config.yaml
n_layer: 8
d_model: 192
n_experts: 64
experts_per_token: 1
d_expert: 432
d_shared_expert: 0
activation: "gelu"
moe_layers: [1, 2, 3, 4, 5, 6, 7]
router_score: "softmax"
normalize_top_k: false
routed_scale: 23.6
balance_loss: 0.00224
balance_bias: false
router_z_loss: 0.001
init_std_router: 0.00769
lr_router: 0.00142
vocab_size: 16384
norm: "layernorm"
norm_eps: 1e-05
tie_embeddings: "early"
optimizer: "muon_variant"
lr: 0.00311
beta1: 0.95
grad_clip: 1.0
batch_tokens: [32768, 65536, 98304]
seq_len: 512
train_tokens: 584400000
steps: 10012
dataset: "wikipedia_en"
Below are experts of layer 4 (counted from 0) of a mixture-of-experts language model. Rows are named router (the router's row for the expert) and show model dimensions 0-191. Each number is 128 + 24 x the weight over its row's rms, rounded and kept within 0 to 255. Numbers have three digits each.
After each expert's rows: "gets" lists some tokens that make up at least twice as much of what it gets as of all text. This comes from a sample of Wikipedia text that the model never trained on. Tokens count by the router's weight.

# expert 60
router:141089151124126138183118131115138143149119137129093118141153140106136116121153125142141140116120098081123118139122179080163123087087141134178125110114147171170128140138131117170122137114127144126122094089081163114126083134163147137120130086134145117113128155114103133059141124163100118138112125094109118188113122129140105137117109120128086150153148181145130100130117135129110146124132171088119113153188139139067090119105125104158137130141130067139118159107124167173124139108141095117141111135142129124145122137135162139180169111153144135100123139130109163133139132093169140115
gets: "a", "o", "i", "e", "u", "s"

# expert 7
router:146178168108162148136101098089160151093103119125120096140145144106151129108145145161163166109091109095148162161147165113150118115138159155154103129121160164135145091160087108152106151139103146175126119108111165104103101096166101143151098101152145103097158155147104146095135118143095088091133116119134127138159113115111113107099102102158105148140104130142159123104128132097103124142139145115100154147149149153112106102093107131151147142154091112132116144094109101129163151097141097158155102097161112086152127142138137154148154147140149151113095132118103140103144128085153161155
gets: " \"", " ", " $", " South", " 2018", " 2017"

# expert 45
router:146178168110162148135101098089160151093103120125120096140145144106150129108145146161163166109091109096149163161147165113150119116138159155154103129122161164135145091160087108152106151139103146175126119108110165104103102096166101143151098101152145104097159155147104146095135118143095088091134116119134128139159113116111113106099102102158105148140104130142159123104128133097103124143139145115100154147149149154112106102094107132152148143154091112132116145094109101129163151097141096158155102097161112086152127142138137154148154146140150151113095132118103141103144128085153161155
gets: " ", " B", " P", " Ch", " G", " N"

# expert 10
router:147177168109162148135101098089160151094103119125120096140145144107151129109145145161163166109091109096149163161147165113150119116138160154154104129122160164135146092160087107152106151139103147175126119108111165104103102096166101143151098101151145104098159155147104146095135118143094088091134116119134128139159113115111113106099102102158105148139103131142159123104128132097103124143139145115101154147149149153112106102094108132152147142154092112133116145094109100129163151097141097158156102097161112086152127142139137154148154147140150151113095132118103140103144128085153161155
gets: "://", ":", " read", " half", "ablish", " total"

# expert 5
router:147177168109162148135101098089160151093103120125120096140145144103150129108145145161163166109091109096149162161147165113151118116138159155154103130121160164135145091160087107152106151139103146175126119108110165104102102097166101143151098101152145103097159155147104146095135118143095088091134116119133128138159113115112113106099102102158106148140104131142159123103128132097103124143139145115101154146149149153112106102094107132152147142154091112132116145094109101129163151097141097158155102097161112086152127142138136154148154146140149151113095132118103140103144128085153161155
gets: "\n", " even", " [", " Team", " 1960", " newly"

# expert 34
router:155100140115122164142095127123142126147109140132126115121155158102148082078137126134148130069106104133134171175183135099149062120117129133121130108124153121176141111141109087166123154149128140146095100146137149117123089127151136160145112139138117094099136130137125156136139065150135106126150117141136134139149121125122128124108090065146120178179104137146147089116135118114104060142135169124078119124133124135108109135127124140155129140114109114139086204121091168145156150127164135132146101120151096127134097128132153130167137161116158137092122147087112132138117117128135134156
gets: ".", " that", ",", " he", " which", " He"

# expert 28
router:146177168109162148135102097089160151093103119125119095140145144104150129108145145161163166109091109095148163161147165113151118116138159155155103129122160164135145092160087108152106151139103147175126119108111165104103102097167101143151098101152145104097158154147105146095135117143095088091134116119133128138159113116111113106099103102158106148139104130142159123104128132097103124142139145115101154147149149153112106102093107132152148142154092112132116145094109100129163151097140097158156102097161112086153127142139137154148154146140150151113095132118103140104144128085153161155
gets: ".", " debut", "using", " reviews", " irregular", "anny"

# expert 52
router:145129081107136167192118112096100138133107113133117083168124188122134148111137155132136122144114114121137178163119133098131090114094142123144086114136128129125167088128064122118105178138080171127120117108090115120082128117118100156120131153138121134130142127167111161134181114143118111078147127124095109157146141095075081065084133113183122145139126146117132131116180151106111104138118130117131136154148170115130131113113123104123165114151115114143129151113134126139104126106183112127129101119149115105139145175147177132145141129135137150131133133123146126118120096106146151145
gets: "\n", ":", ")", " =", "°", ";"

# expert 51
router:153099088116131113111134156129150155099119156168113118147138148113159106107136139191127161113118110072123135160138161123158112100110175126133105104123160146148133115155128116133119126127109139131120132091088144129097120078139117149136119105136178110139159168160099141135146114179112124111127107111091170137146135104114092117123113125144088150110090147125143131118165161121120078146130141106122195146155184112084129121105101143118156110114116117120085113119128162120179128117151101147140103104124127088138115123115137142162136101129139146124122156087119141136105120116134222147
gets: " p", " m", " b", " d", " c", " f"

# expert 40
router:125153094112163121139129097114161152100135125113091123146143133124155108120145163174155148125117123115150149176136130141176098127093128138127130125043171148144175124142113110123100140134092129133118124132114146127085122065117124122121131109125173092096149175153131165103131099142113130117145125097107123140136124111122114116118083133153110152137114128161126120120141124127121106130096113110083123109164149155117081127111115142164136145144098112152075136104134131122139158132172118180164110078135094117152097134148123126132137121175169178083131139082132116082108110116155156136
gets: " 1", " 2", " 3", " 0", " 4", " 6"

# expert 30
router:144130130120145159142114135117134134118131143129116109146143166108163106111147154138143139106105105126144128167141140105133107115107143147150106105107134131131130137145118101151092143185119128184133130140098182110138097115123114182184104099165139059131127123131116144135173081146127120095126092129084106123140153120133114118121120130133126162165119140114147101119152136095069101171107139128082115154129125133092057120118123170146145160162128135113133195115130101162130137105155112118126128149146073117126131156122137151175119177110133136116126139081130158102131114118131125188
gets: " and", ",", " or", "),", " &", ".,"

# expert 29
router:133151110145136143164076089141144140116125169149153113132131143099141118116164156133142141145091110119151147132147137108127139109136203123136123112122131158142145116111114109125089129146113125147131120124124116116142085127169133145120133053146144109092125169128079118060143116173088120128121110148140162168128104123127097126134097118118127126121100153131150111104156178128129108159118133091107171173121177130079083099111099173154143117131096087107135142111123140148131156141111109154129115119127132131157090135130137141153163151137147110127135142098135167126088090096143191112
gets: "th", "st", "d", "k", "ch", "h"